Weights of a small mixture-of-experts language model, trained from scratch on English Wikipedia: width 256, 3458 steps.
Below are experts of layer 5 (counted from 0) of a mixture-of-experts language model. Rows are named router (the router's row for the expert), gate (a neuron's input weights, with its number), up (a neuron's input weights, with its number) and show model dimensions 0-255. Each number is 200 + 40 x the weight over its row's rms, rounded and kept within 0 to 999.
Before each expert's rows: "mostly gets" lists some tokens that are sent to it at least half of the time. This comes from a sample of Wikipedia text that the model never trained on.

# expert 56
mostly gets: "u", "sa", " su", "a", "ș", " Su"
router,157,178,221,178,198,208,201,218,218,209,182,208,197,222,196,185,198,202,205,294,180,261,295,176,123,187,202,190,244,187,172,205,163,256,114,186,196,212,201,211,222,210,266,111,225,167,179,181,163,197,175,120,251,245,172,215,102,222,165,255,222,219,248,188,258,255,208,147,212,222,227,231,172,201,213,142,206,224,198,205,189,209,197,147,164,224,248,201,177,253,222,266,229,190,170,243,214,176,248,154,173,250,172,204,267,262,227,275,229,191,162,175,175,252,185,205,275,139,209,197,163,223,203,240,230,163,195,193,254,279,184,164,186,150,211,218,190,211,220,158,68,82,160,171,241,250,229,226,213,203,204,238,119,159,146,232,247,223,197,188,162,192,185,242,182,193,192,133,193,220,251,220,207,136,235,251,250,207,218,197,173,144,172,276,243,188,209,167,194,233,184,208,149,199,179,186,172,254,182,252,162,163,261,193,108,180,223,164,166,166,165,169,153,202,218,185,249,248,180,198,144,258,182,215,213,160,230,149,143,293,286,266,230,141,141,247,176,195,162,130,245,218,187,250,200,185,211,147,116,209,207,178,296,199,157,249
gate0,203,261,192,181,224,232,236,172,196,210,191,243,237,223,137,164,211,209,295,197,207,240,186,175,257,137,200,256,210,123,250,319,123,150,159,197,163,155,177,219,163,334,259,178,197,186,141,183,288,173,168,244,176,224,300,163,156,231,182,230,186,192,218,235,216,231,158,152,263,217,236,206,165,236,122,178,163,231,196,223,246,228,222,212,141,229,165,174,120,163,176,223,289,206,154,219,222,182,265,187,197,251,189,182,213,238,223,189,203,161,168,161,182,199,162,228,214,218,260,222,169,184,323,175,181,198,214,174,238,193,186,151,247,205,179,225,192,179,145,219,208,171,206,161,231,257,162,183,176,169,143,176,204,220,211,172,195,162,196,167,209,201,209,176,202,216,152,226,264,216,239,98,258,163,223,232,222,196,172,214,87,168,148,219,228,200,211,250,145,273,163,197,146,200,234,177,225,208,172,205,206,178,225,274,181,158,227,173,116,164,172,210,248,301,117,209,193,150,224,183,181,235,139,237,288,204,204,172,211,171,167,148,207,152,223,245,213,215,169,219,216,180,150,236,160,238,213,220,192,273,237,243,157,182,185,139
up0,222,208,173,226,178,239,161,162,116,229,143,251,254,203,216,186,213,240,259,219,284,154,174,194,227,185,248,229,196,232,229,162,211,243,250,151,245,275,256,177,171,166,179,212,220,210,166,225,149,235,217,184,222,190,115,252,188,181,222,165,259,261,172,180,203,148,185,162,195,261,217,175,158,176,193,221,234,222,258,242,203,252,187,191,179,279,250,228,237,178,225,134,228,260,196,261,138,162,152,202,217,163,185,209,138,185,196,232,202,199,239,293,151,271,242,134,205,150,135,160,163,250,186,159,197,224,167,206,218,183,185,197,228,220,203,168,158,250,178,162,218,197,213,259,129,236,116,180,162,211,285,253,166,264,196,262,174,214,261,242,232,168,196,235,219,176,199,184,202,216,157,222,191,199,188,204,279,173,225,209,183,253,188,206,250,217,198,155,111,161,182,145,279,252,225,224,168,181,181,228,179,202,211,179,248,221,134,253,259,196,251,192,97,227,117,253,229,218,226,229,192,259,228,205,230,264,271,124,266,244,201,218,214,190,220,188,271,215,174,152,108,274,203,167,237,213,223,177,250,255,157,240,261,232,239,175
gate1,150,229,192,166,207,219,123,213,119,168,169,238,155,205,146,193,214,224,230,170,168,148,265,224,228,160,123,283,226,161,264,264,206,203,173,231,224,136,151,243,287,226,169,164,183,176,203,174,162,214,155,227,264,119,217,194,210,194,181,142,256,264,209,139,189,145,218,236,191,226,194,231,289,225,196,193,202,179,223,196,239,162,209,159,266,238,126,171,139,208,130,239,141,212,161,226,223,163,209,105,233,232,188,156,191,183,190,155,181,257,179,263,177,201,186,179,183,217,220,186,210,194,199,237,232,109,166,189,167,239,189,178,103,179,221,228,197,233,214,239,210,232,196,181,153,182,259,202,219,188,208,254,199,246,264,194,258,274,293,226,134,163,252,169,184,141,263,290,139,236,186,212,197,226,225,253,211,178,228,306,228,185,133,192,261,172,185,189,241,235,190,188,222,157,157,216,247,215,223,157,280,192,121,151,236,198,209,204,191,186,207,140,175,216,241,251,178,181,188,162,192,204,147,183,234,209,278,160,152,232,282,230,123,196,185,218,167,227,153,239,149,157,222,187,240,176,177,209,183,228,192,202,184,112,193,153
up1,231,228,168,179,254,247,172,160,206,201,187,233,182,224,146,244,253,240,196,214,210,184,157,156,204,181,211,211,224,115,295,179,193,192,233,177,149,245,246,255,147,257,122,259,183,240,117,210,124,222,209,120,245,187,203,277,207,211,271,195,213,245,222,177,190,255,193,202,183,238,198,212,242,203,232,198,204,206,189,236,154,219,176,222,240,126,198,184,207,202,156,157,149,157,168,234,227,190,181,184,237,264,229,278,208,134,143,203,178,146,216,205,192,185,239,227,176,178,239,226,208,138,259,193,214,226,188,232,229,165,250,228,185,218,229,260,167,144,155,232,195,221,234,194,209,193,236,198,144,181,240,280,257,192,178,192,275,201,227,256,231,158,228,170,230,199,258,215,216,151,153,76,205,162,132,156,200,200,137,247,207,239,172,199,272,274,190,186,174,161,217,102,215,205,198,228,183,259,246,209,164,210,183,138,168,189,226,233,218,237,312,186,167,276,202,221,208,147,181,203,197,90,116,220,229,213,232,191,227,185,212,210,301,255,231,213,169,276,138,194,151,158,176,155,117,156,195,186,134,233,235,204,157,180,176,226
gate2,221,158,188,218,144,172,151,185,227,168,158,168,199,178,121,181,250,215,236,288,256,167,193,185,237,230,213,201,221,206,169,142,255,243,231,167,192,215,193,185,193,208,170,186,152,187,199,160,226,219,162,265,192,168,169,134,200,198,194,150,208,175,195,240,147,181,113,164,223,226,175,234,151,229,248,210,202,181,180,207,191,207,195,177,146,260,221,193,196,179,232,229,193,226,206,293,233,221,174,190,203,310,141,252,176,76,209,198,220,248,158,281,178,213,227,264,215,140,209,213,238,239,125,241,242,208,150,187,257,251,208,225,181,251,212,195,247,234,168,194,209,223,143,196,145,239,195,263,101,160,184,201,201,144,294,218,153,137,271,212,202,123,108,186,127,202,247,225,167,178,198,201,177,229,250,190,221,163,173,194,173,170,279,208,237,280,237,283,212,165,216,209,223,227,180,227,224,124,283,184,192,188,201,226,230,166,176,216,189,152,165,181,222,200,197,194,231,194,189,222,154,302,85,238,166,188,148,179,151,173,214,233,234,229,274,238,169,151,205,220,169,208,224,174,171,198,154,210,204,154,132,136,170,102,220,238
up2,275,261,161,182,230,77,206,198,145,235,157,163,286,170,146,203,229,243,225,120,215,151,165,242,217,229,206,200,154,228,297,252,196,148,206,264,226,143,210,204,230,207,173,199,211,222,233,194,237,183,136,214,191,116,179,168,167,167,146,211,229,234,242,211,203,140,157,198,183,205,133,184,225,182,209,185,202,160,213,158,182,162,158,169,169,130,220,198,196,267,200,162,173,206,184,141,92,125,207,214,197,114,200,105,243,250,200,196,167,231,215,157,143,179,173,214,155,174,238,146,195,187,163,176,93,180,216,153,186,221,241,250,153,178,188,200,196,170,192,163,236,238,221,196,150,194,136,207,244,190,190,208,199,258,146,231,224,196,160,197,239,214,218,134,170,195,138,237,184,235,184,147,186,246,178,184,219,180,187,231,196,162,133,284,199,200,182,215,252,150,292,148,186,195,244,244,168,191,138,249,169,196,147,205,175,263,218,209,168,226,208,98,217,212,206,139,140,212,229,186,263,149,163,148,183,174,235,173,307,142,179,212,223,229,175,201,180,274,198,147,175,248,197,190,207,181,201,169,221,200,276,256,254,227,247,144
gate3,167,187,180,131,205,163,248,225,263,214,224,248,156,205,158,243,205,194,157,187,232,235,159,182,149,154,168,249,259,223,213,266,151,156,190,182,208,164,225,142,232,175,201,184,243,238,159,174,196,223,163,189,160,211,224,237,160,132,178,147,218,144,137,282,255,191,205,225,233,155,253,164,148,252,236,224,166,249,175,267,236,219,124,233,183,139,266,207,167,202,232,197,144,243,183,112,219,210,190,176,154,179,167,212,203,213,216,185,194,163,184,244,160,155,142,219,283,210,148,164,197,186,217,142,204,216,251,166,219,174,152,235,201,211,156,189,159,138,251,154,139,198,230,151,168,162,222,205,120,243,225,228,221,257,189,115,137,122,241,240,195,303,192,225,182,310,247,240,244,132,256,249,180,197,196,258,249,219,191,188,202,156,225,187,208,157,183,233,189,230,254,175,148,165,236,192,182,237,205,196,172,215,262,223,229,173,189,131,219,157,214,192,157,210,200,99,194,256,140,202,202,269,234,134,174,160,207,169,250,166,160,291,227,192,157,183,156,191,220,153,290,156,207,223,156,246,196,278,169,150,249,168,215,171,198,199
up3,240,239,243,186,201,122,188,133,204,257,172,293,241,186,151,265,217,205,177,232,195,215,223,217,195,132,237,180,238,155,187,263,171,192,201,217,185,183,126,242,213,240,168,163,206,209,102,177,245,163,199,195,216,179,193,271,142,148,233,212,204,215,202,222,203,182,183,200,157,178,220,253,222,162,219,179,253,219,246,259,228,181,238,259,185,230,232,250,150,156,174,122,193,270,180,185,254,196,205,199,228,196,229,109,162,211,191,275,232,265,263,223,171,164,172,265,231,192,149,123,154,99,142,147,165,208,254,167,136,150,221,229,172,178,161,197,178,107,195,183,154,213,214,293,127,261,151,188,220,219,193,168,141,200,257,220,238,148,131,206,216,232,248,289,176,251,225,156,215,149,247,233,237,144,197,286,211,277,222,221,260,145,255,228,242,172,238,250,179,220,232,127,163,185,192,258,170,212,211,260,141,173,170,255,167,141,290,157,201,149,173,222,131,141,156,157,207,202,151,218,173,226,222,199,210,150,202,157,250,199,214,205,167,208,196,189,231,174,248,180,208,231,176,241,205,206,234,222,174,196,186,194,182,202,190,197

# expert 44
mostly gets: " Born", "Species", " Total", "fin", "Release", " Order"
router,167,219,175,154,178,187,220,192,287,126,217,225,235,160,160,184,210,202,210,197,207,218,272,210,230,162,211,188,210,162,178,153,191,188,174,249,262,192,197,230,216,210,273,134,203,180,194,163,204,254,211,243,253,169,112,169,121,200,204,200,218,198,223,199,251,229,95,177,142,187,171,124,168,136,179,208,214,238,215,194,210,182,219,187,196,278,202,195,166,250,316,235,168,175,206,256,204,160,205,152,192,139,222,257,217,266,226,186,189,176,220,195,213,228,207,153,215,118,188,199,253,147,197,232,212,191,152,270,236,220,251,142,230,91,251,237,230,195,159,158,207,93,196,272,210,341,219,207,215,202,220,238,134,171,181,204,177,214,230,194,253,217,202,255,145,239,186,177,193,135,204,242,173,206,268,212,210,197,180,174,201,202,154,287,289,187,226,169,170,244,231,194,225,193,148,219,176,206,207,251,149,199,201,201,164,157,232,173,156,253,211,197,210,189,210,238,231,170,170,246,190,254,174,92,201,198,223,91,188,272,269,188,234,158,230,161,197,238,281,180,237,234,156,260,223,190,150,210,147,157,213,161,258,177,170,204
gate1,176,264,193,206,238,275,197,147,251,242,140,247,194,162,194,180,211,127,181,209,192,185,208,221,203,217,146,225,229,175,174,88,241,157,179,142,185,225,174,207,108,232,221,277,268,235,264,183,172,216,140,180,176,190,211,208,173,209,168,173,257,208,207,175,275,183,145,248,196,182,257,172,174,226,222,207,125,118,170,205,238,247,202,216,201,160,236,232,147,169,155,204,170,171,163,139,210,251,237,236,179,161,150,213,226,167,183,204,183,135,205,217,201,253,219,195,150,220,228,223,188,223,252,148,233,183,264,194,215,215,270,172,212,193,189,113,149,209,244,204,234,201,168,243,175,155,196,306,236,200,149,153,163,133,265,256,176,162,230,235,182,243,251,216,190,234,160,207,183,162,191,190,206,256,102,127,209,161,263,178,132,258,204,185,290,233,192,187,226,176,186,188,176,199,170,226,173,262,231,246,193,205,241,225,170,188,187,173,270,175,220,348,142,207,134,204,109,221,197,123,255,165,243,225,188,230,206,193,168,223,162,234,178,265,186,180,151,141,160,203,239,265,167,202,156,226,182,136,246,187,167,223,163,160,210,203
up1,179,181,212,233,170,202,132,169,243,113,207,265,193,207,228,162,173,170,129,232,166,161,227,189,254,160,195,201,167,222,173,188,222,148,108,189,207,183,233,178,246,197,171,243,174,238,207,213,234,167,173,253,204,271,243,203,206,241,239,201,105,165,153,223,232,189,159,254,203,179,197,201,239,229,186,262,233,205,230,189,150,222,234,245,192,229,175,152,159,174,241,251,196,174,182,179,206,241,189,229,247,185,235,232,155,243,160,205,244,183,214,153,216,217,131,228,224,82,260,234,215,63,139,252,197,205,174,228,214,271,171,177,172,183,168,214,284,212,229,228,201,243,215,220,265,222,153,216,199,184,216,220,124,178,181,164,209,269,201,168,241,240,137,256,279,169,204,225,220,162,208,238,123,220,190,199,268,107,215,188,148,196,178,252,184,144,186,166,206,234,292,204,194,148,231,243,155,121,179,207,252,222,220,239,168,199,179,160,151,191,176,261,252,168,208,195,204,169,192,208,222,188,219,100,216,148,182,158,141,219,172,208,202,235,250,148,256,160,151,229,197,238,169,244,316,183,113,231,94,241,209,187,191,230,204,165
gate2,196,238,146,196,247,262,180,280,215,200,199,202,191,227,218,239,218,242,131,205,138,210,168,169,228,116,210,140,260,258,172,246,163,250,192,180,201,172,266,241,191,229,188,158,183,238,193,187,188,268,234,208,160,163,178,153,207,231,197,259,172,185,271,246,178,91,116,264,235,152,192,174,243,187,211,258,204,224,194,212,215,245,203,164,221,279,175,115,216,165,222,200,233,139,216,173,239,217,176,195,189,177,195,212,206,153,155,111,161,194,196,245,110,239,161,167,227,203,187,225,259,152,195,232,183,183,194,239,232,205,207,210,244,232,232,191,292,98,237,227,146,169,195,226,195,196,190,196,195,254,262,188,201,213,142,206,205,131,251,160,161,238,210,267,116,182,203,205,188,244,204,219,209,127,247,205,231,122,188,223,203,224,212,112,144,168,154,244,141,168,166,180,223,249,247,159,235,160,249,249,207,236,182,217,198,190,283,295,201,186,275,248,172,166,221,241,176,220,200,239,223,215,158,180,155,224,276,193,229,194,155,220,192,195,226,173,214,286,164,102,145,244,246,206,231,186,248,208,152,248,186,287,246,210,209,199
up2,227,226,223,141,136,226,257,256,154,160,191,240,169,218,211,241,211,259,186,202,206,192,243,251,189,166,124,217,177,167,181,171,185,214,208,261,140,127,187,182,279,187,189,250,199,231,280,176,173,189,205,196,197,239,202,195,232,247,134,187,198,211,273,226,227,221,170,254,198,191,212,155,191,246,191,198,194,264,273,269,272,150,231,199,182,203,177,192,237,208,163,150,130,216,229,242,155,200,229,175,222,217,239,112,238,272,194,163,183,175,156,188,238,234,132,186,175,247,180,260,289,176,168,237,174,244,201,229,211,195,130,188,220,248,119,126,208,158,187,255,188,136,174,151,232,196,235,146,117,213,163,273,246,204,158,100,290,219,158,170,210,273,237,155,221,288,266,187,194,184,214,138,186,145,157,95,197,175,182,214,227,164,150,218,212,182,248,263,177,188,163,244,219,250,152,223,254,162,153,123,227,234,175,207,209,202,268,165,193,180,154,223,197,226,263,205,249,235,206,192,158,263,189,190,136,195,241,165,203,258,173,211,196,257,241,127,234,238,192,219,187,153,214,164,189,160,171,277,214,173,195,204,242,233,185,215
gate3,250,249,158,113,219,172,148,167,196,180,179,163,194,228,187,199,201,226,196,226,237,197,216,90,232,208,264,259,204,194,283,217,224,262,181,125,202,167,248,236,200,203,185,272,287,205,193,229,231,268,204,227,187,107,197,289,231,176,141,157,208,203,182,203,154,227,197,198,113,229,189,245,142,219,197,232,216,212,212,141,206,189,228,214,166,192,258,247,250,159,225,198,198,183,233,252,206,201,169,156,229,231,194,133,192,239,217,164,161,167,187,293,189,232,203,237,194,248,179,187,197,203,164,170,246,196,145,179,204,284,135,238,225,159,216,200,154,196,171,165,197,275,233,136,185,168,147,262,203,173,256,191,220,271,170,136,163,309,199,190,164,204,218,172,225,231,208,200,167,161,140,223,228,119,196,260,292,190,181,224,161,191,189,169,225,208,144,226,187,160,183,239,194,175,119,244,206,231,163,223,192,206,259,200,276,233,216,184,206,136,195,183,147,167,187,200,287,166,181,186,135,238,139,180,162,155,169,222,163,229,144,167,199,165,136,252,235,205,252,148,199,122,155,165,198,277,175,177,171,272,233,156,271,244,256,224
up3,211,158,272,257,137,289,124,300,223,165,235,222,187,182,191,110,189,160,174,257,247,267,246,173,172,160,267,240,168,201,293,207,201,211,125,146,280,247,244,148,219,219,140,202,180,202,190,201,165,247,176,197,222,145,178,248,163,163,187,173,228,241,213,178,124,165,288,285,203,205,151,210,220,173,178,215,218,189,247,179,190,142,202,172,179,198,234,195,224,180,172,272,161,215,186,207,229,181,229,186,185,135,140,148,179,205,209,207,178,154,171,243,195,251,187,173,147,228,230,180,163,211,162,176,278,153,198,238,139,315,193,191,260,211,218,180,209,251,239,206,173,191,164,155,191,168,133,193,213,157,246,187,163,192,133,177,146,188,147,174,143,230,212,181,217,197,187,144,130,260,187,172,247,187,167,175,130,231,217,178,155,192,134,213,210,144,179,211,195,183,153,171,198,185,161,218,234,276,232,241,250,232,194,200,278,166,186,164,204,200,141,232,211,268,211,225,188,187,238,188,166,309,115,230,155,188,155,179,175,226,226,229,180,174,219,217,290,180,264,170,185,221,230,225,242,220,156,133,240,255,195,239,198,237,163,143
gate4,135,209,233,199,204,202,233,214,262,235,196,193,194,242,191,167,225,242,160,147,213,236,173,226,135,198,217,219,229,200,175,193,223,115,215,314,166,214,132,265,258,145,237,181,200,223,172,274,246,193,224,280,185,218,253,232,228,195,217,227,238,175,179,253,252,207,145,193,189,216,214,237,223,213,202,227,227,211,149,185,198,240,185,246,205,234,163,195,187,230,195,203,149,142,246,213,180,146,209,234,160,254,243,207,197,218,258,217,269,258,114,130,208,180,130,243,217,147,240,244,163,148,230,164,232,165,229,174,136,218,203,205,128,219,217,213,218,184,198,224,231,211,153,218,228,192,247,245,182,176,99,204,174,160,232,205,183,217,184,143,235,325,238,201,237,230,213,147,245,216,307,312,158,227,293,208,218,143,194,221,170,197,201,228,168,254,178,186,141,240,179,190,280,201,179,163,182,179,205,168,233,160,193,192,188,163,233,155,197,246,316,257,219,163,165,217,119,201,152,178,196,186,120,128,199,169,157,254,268,227,224,208,154,217,193,133,219,247,214,157,210,231,223,237,250,196,196,200,150,206,212,128,273,206,272,213
up4,262,178,169,179,152,208,194,245,226,192,158,202,196,210,273,197,138,211,153,191,189,209,262,223,160,179,266,202,188,232,148,194,247,150,219,255,139,188,155,275,269,175,191,210,177,169,241,221,165,219,215,188,179,234,212,131,197,184,210,228,258,240,176,195,140,233,160,235,178,253,283,196,255,220,192,202,167,229,205,194,183,244,245,252,232,187,181,230,179,166,218,237,151,179,204,232,211,149,244,213,219,256,223,192,223,216,189,187,292,239,162,141,235,154,241,224,230,169,226,194,209,141,188,166,121,164,204,172,215,198,175,209,129,220,212,201,275,240,227,165,217,178,87,263,202,209,161,219,167,187,173,232,189,153,207,229,133,267,211,237,230,258,206,226,201,252,235,193,168,187,207,283,201,171,250,270,157,142,225,234,315,236,147,168,169,185,93,126,236,235,237,191,203,114,197,184,241,228,209,182,225,194,282,187,215,150,171,206,272,232,234,209,177,137,198,251,228,218,269,241,147,130,190,227,252,220,108,212,260,156,178,215,184,200,261,206,170,223,187,158,249,322,203,162,254,188,183,214,142,133,249,234,243,190,186,247

# expert 36
mostly gets: " Ro", " Mo", " Lo", "mo", " mo", " bo"
router,106,192,250,154,184,188,177,159,170,200,157,231,205,175,186,232,186,203,204,246,267,237,260,144,109,106,217,177,190,144,211,160,114,243,192,210,261,232,183,238,230,251,223,159,220,243,178,241,158,201,185,236,257,154,223,156,193,213,139,257,253,259,159,159,200,230,159,204,103,236,215,158,177,212,197,131,250,230,159,177,164,153,201,205,180,290,208,222,177,243,263,306,236,188,248,190,206,154,225,182,151,186,168,226,225,260,228,162,233,161,182,195,187,179,151,216,264,138,203,160,166,163,148,173,207,228,268,231,246,260,219,172,249,146,253,189,234,218,224,141,166,117,123,234,189,243,208,251,173,230,200,201,161,115,188,290,211,247,151,179,209,199,197,231,118,184,170,157,189,196,241,251,166,177,198,270,266,198,209,169,180,122,178,292,263,164,192,173,249,190,208,216,178,246,187,204,175,220,209,192,193,231,197,152,141,177,189,139,128,195,247,228,230,202,182,167,199,204,178,175,180,247,249,156,219,166,272,223,195,202,240,218,271,244,148,191,240,238,208,214,223,143,180,167,241,181,169,215,139,168,230,187,256,200,137,174
gate9,164,171,207,110,205,226,217,253,162,135,244,261,227,177,200,166,207,226,193,193,225,204,171,238,136,192,218,152,203,202,213,192,255,184,174,127,197,226,165,140,98,158,201,161,217,251,185,231,210,232,243,206,212,158,146,242,192,145,194,184,211,168,201,214,176,150,199,231,106,233,146,200,181,204,226,207,218,181,137,185,157,198,167,267,212,232,147,162,139,160,216,171,186,262,205,135,257,201,179,224,186,146,206,207,164,195,146,195,141,171,167,157,290,285,214,163,283,137,279,257,138,264,137,178,201,285,218,203,170,199,255,154,241,170,245,232,182,167,252,158,198,166,271,174,185,193,129,233,265,229,198,117,101,210,173,210,171,229,192,170,200,204,196,229,196,214,165,177,219,193,218,144,180,203,201,147,208,241,148,149,195,220,236,198,173,203,240,139,151,234,203,130,220,155,125,230,190,162,186,185,233,161,165,159,254,164,227,169,171,221,261,178,187,241,145,150,143,239,164,180,139,201,233,233,135,214,171,209,160,223,262,199,177,269,115,207,194,122,184,202,241,275,112,228,189,215,133,234,190,201,170,172,172,198,121,195
up9,172,204,192,263,212,164,169,225,140,201,225,273,229,139,176,164,131,176,150,170,206,179,222,121,220,225,214,172,113,176,220,221,166,258,283,275,228,169,157,311,234,182,175,239,237,196,233,168,215,208,229,245,198,224,246,257,154,214,212,171,199,198,133,141,171,195,142,229,165,246,167,220,260,142,184,185,246,116,200,294,229,164,236,175,217,234,191,160,229,238,140,185,220,257,193,200,187,234,227,181,221,117,224,188,191,245,271,151,269,230,188,188,227,174,133,156,185,157,192,150,147,227,206,192,195,202,245,146,158,222,233,205,228,247,221,186,202,198,157,237,165,227,173,235,138,173,145,224,166,215,92,172,246,248,278,258,330,142,196,243,213,219,213,216,160,198,169,127,172,228,209,216,198,149,222,254,285,240,112,145,184,236,240,176,219,244,279,179,195,225,167,221,160,175,259,146,192,209,212,214,258,192,216,241,212,136,231,172,247,196,194,226,219,208,224,168,156,244,195,130,182,206,217,245,191,195,177,164,140,228,159,170,200,270,168,183,190,171,183,235,201,208,205,221,199,221,266,248,149,222,195,112,228,232,205,168
gate10,229,203,265,190,208,222,240,168,199,183,174,243,151,169,232,181,258,221,218,202,264,252,210,197,156,177,230,225,234,136,182,199,188,195,157,191,179,109,193,165,306,214,235,202,248,169,142,230,183,189,235,240,236,274,167,143,243,277,141,169,178,144,224,155,148,222,191,218,107,136,258,279,217,166,244,184,192,219,188,119,149,240,179,159,210,189,220,193,228,227,216,237,158,241,220,187,194,180,164,234,201,240,233,210,191,200,132,236,185,108,129,169,201,203,168,174,220,164,255,230,229,170,156,125,168,253,246,295,143,210,262,208,178,162,224,234,232,242,270,208,265,203,235,206,295,294,135,170,173,201,180,195,201,288,185,228,225,177,199,252,191,242,211,224,191,156,295,181,265,232,164,114,191,210,158,237,239,229,239,153,189,154,164,159,261,156,257,249,203,217,181,134,136,199,144,204,168,244,193,186,154,203,285,201,148,208,264,222,161,220,221,206,231,218,216,195,175,220,141,140,242,189,228,177,219,120,249,184,170,200,209,183,233,255,182,195,165,221,169,227,231,187,189,137,250,209,211,272,221,147,183,167,191,181,185,212
up10,237,178,234,232,194,238,134,217,218,131,236,244,171,230,178,205,325,184,117,179,174,189,177,250,301,201,151,307,186,168,221,191,193,198,197,174,267,211,241,169,208,209,195,254,316,171,164,182,211,238,215,179,230,109,182,225,194,247,222,280,181,142,242,148,155,217,218,231,248,240,242,203,230,233,164,231,154,259,176,188,277,214,199,196,215,182,202,215,186,119,149,205,208,259,205,199,158,198,153,144,203,249,237,180,217,198,216,158,209,177,214,235,219,235,222,154,220,199,153,254,213,195,192,170,214,197,200,205,243,224,214,183,234,231,271,251,191,152,156,212,100,224,201,198,160,169,243,167,182,244,206,221,160,291,219,138,259,258,204,234,150,227,202,177,238,217,238,192,239,213,334,221,240,222,161,117,119,250,126,254,189,275,193,217,136,198,271,222,194,252,171,206,234,179,276,214,238,229,236,225,261,222,128,210,263,244,221,181,155,202,195,282,227,267,225,265,196,149,209,220,167,193,254,163,212,178,211,222,214,244,223,191,220,165,160,222,210,191,154,212,208,179,223,173,200,196,203,250,195,292,182,196,175,232,196,226
gate11,232,158,149,195,238,166,235,157,184,154,230,222,183,151,135,193,276,183,287,246,237,241,164,222,167,265,252,202,209,220,204,188,205,221,118,182,119,153,231,165,282,122,226,216,197,180,253,188,227,225,246,237,168,258,236,191,186,250,186,143,269,141,202,126,177,205,182,188,186,204,179,220,203,242,165,187,195,280,210,147,260,187,160,185,158,188,147,247,212,193,215,169,206,114,220,249,170,95,122,193,232,212,102,205,268,232,212,258,268,201,233,91,254,175,183,213,138,192,116,255,244,204,219,144,231,210,214,101,212,234,151,169,189,216,214,178,157,186,197,243,199,135,189,200,182,222,192,255,214,170,203,198,244,183,181,199,178,216,170,206,268,197,161,198,231,165,216,201,221,211,203,228,213,220,249,174,247,214,115,272,178,202,220,122,172,192,124,200,140,178,153,218,189,176,226,138,167,168,232,195,195,245,169,259,157,210,239,222,212,263,181,181,195,223,246,256,146,242,215,178,208,181,190,179,262,178,225,142,175,170,253,228,211,120,210,142,164,270,205,223,251,161,187,221,226,115,238,237,164,182,180,265,230,234,231,163
up11,223,147,226,194,152,186,228,161,227,166,238,155,190,217,185,187,200,191,210,252,201,183,158,221,197,225,229,163,179,231,131,193,209,276,109,254,156,243,182,256,262,200,299,220,192,206,242,275,256,184,188,207,188,273,252,174,275,262,254,176,218,114,235,197,201,228,200,183,168,221,175,208,204,267,126,191,239,279,174,204,239,149,170,219,187,191,181,209,246,222,299,191,208,230,283,269,239,138,151,255,203,215,165,120,201,249,276,192,248,304,181,221,255,252,187,179,263,182,145,183,236,236,235,222,172,158,249,218,199,186,226,201,228,250,174,167,167,256,162,213,164,217,196,265,178,216,228,267,156,265,104,226,202,117,214,184,210,263,117,151,216,298,175,175,184,170,206,258,221,161,213,228,152,199,196,211,198,202,194,254,249,179,168,196,193,130,154,183,186,263,132,208,204,188,217,155,145,230,206,221,219,206,172,224,255,203,219,156,211,232,201,265,208,176,210,203,207,269,224,161,194,185,265,203,208,196,180,183,210,159,194,233,183,134,213,184,201,175,192,162,250,262,159,264,179,154,259,227,196,233,122,235,149,276,194,213
gate12,140,209,219,262,158,170,214,173,232,239,198,186,191,231,162,239,215,155,155,243,210,221,231,139,176,230,203,252,180,196,165,195,212,183,178,193,186,194,232,206,164,266,158,201,214,213,170,178,230,210,199,198,211,212,243,279,247,190,177,209,190,230,145,221,207,230,209,170,238,108,188,223,185,227,167,247,198,164,147,118,170,150,214,304,239,229,243,215,167,149,247,225,244,153,206,249,234,222,190,116,232,227,226,192,213,229,202,295,205,242,210,172,193,243,177,114,271,166,177,244,242,183,92,142,251,176,248,277,156,143,256,176,188,181,222,214,182,168,193,220,208,183,284,211,258,280,205,212,152,264,187,234,125,155,224,287,192,204,207,136,224,204,151,162,89,184,187,210,226,172,230,249,254,215,244,191,182,141,224,193,186,264,298,190,215,186,220,226,226,275,275,217,195,308,229,230,207,142,228,203,250,244,178,175,192,216,230,157,198,197,266,235,176,149,122,216,142,170,176,223,174,216,243,252,187,138,224,215,199,247,263,229,221,219,185,138,229,214,192,240,197,189,151,134,131,234,212,171,180,299,197,216,170,201,230,234
up12,239,185,139,199,189,174,207,285,189,206,247,121,245,215,201,224,248,162,266,153,202,218,195,204,293,201,163,163,241,178,227,208,246,261,227,250,210,200,216,168,216,183,181,228,149,187,222,287,152,238,194,169,206,199,175,205,164,250,177,192,223,220,240,255,239,167,220,216,182,281,236,138,160,224,213,121,249,159,172,303,232,244,237,196,117,169,211,132,167,228,213,150,191,155,220,166,189,186,175,289,148,232,210,161,161,232,201,183,106,185,186,202,165,172,300,201,196,253,245,160,219,282,270,173,210,200,142,216,193,172,202,245,249,251,213,214,173,226,120,157,173,221,208,140,162,132,222,224,175,203,212,115,227,250,120,103,258,245,172,205,207,193,227,232,251,203,89,204,155,147,249,183,210,205,144,258,198,243,134,225,262,208,113,260,170,200,207,153,166,167,231,239,219,218,199,209,232,167,185,264,164,122,162,229,217,256,194,224,193,167,123,206,232,245,201,229,246,227,188,208,237,178,174,176,222,245,205,165,209,171,171,254,216,197,258,261,197,150,265,196,222,231,209,228,201,210,171,187,195,185,212,193,192,258,146,219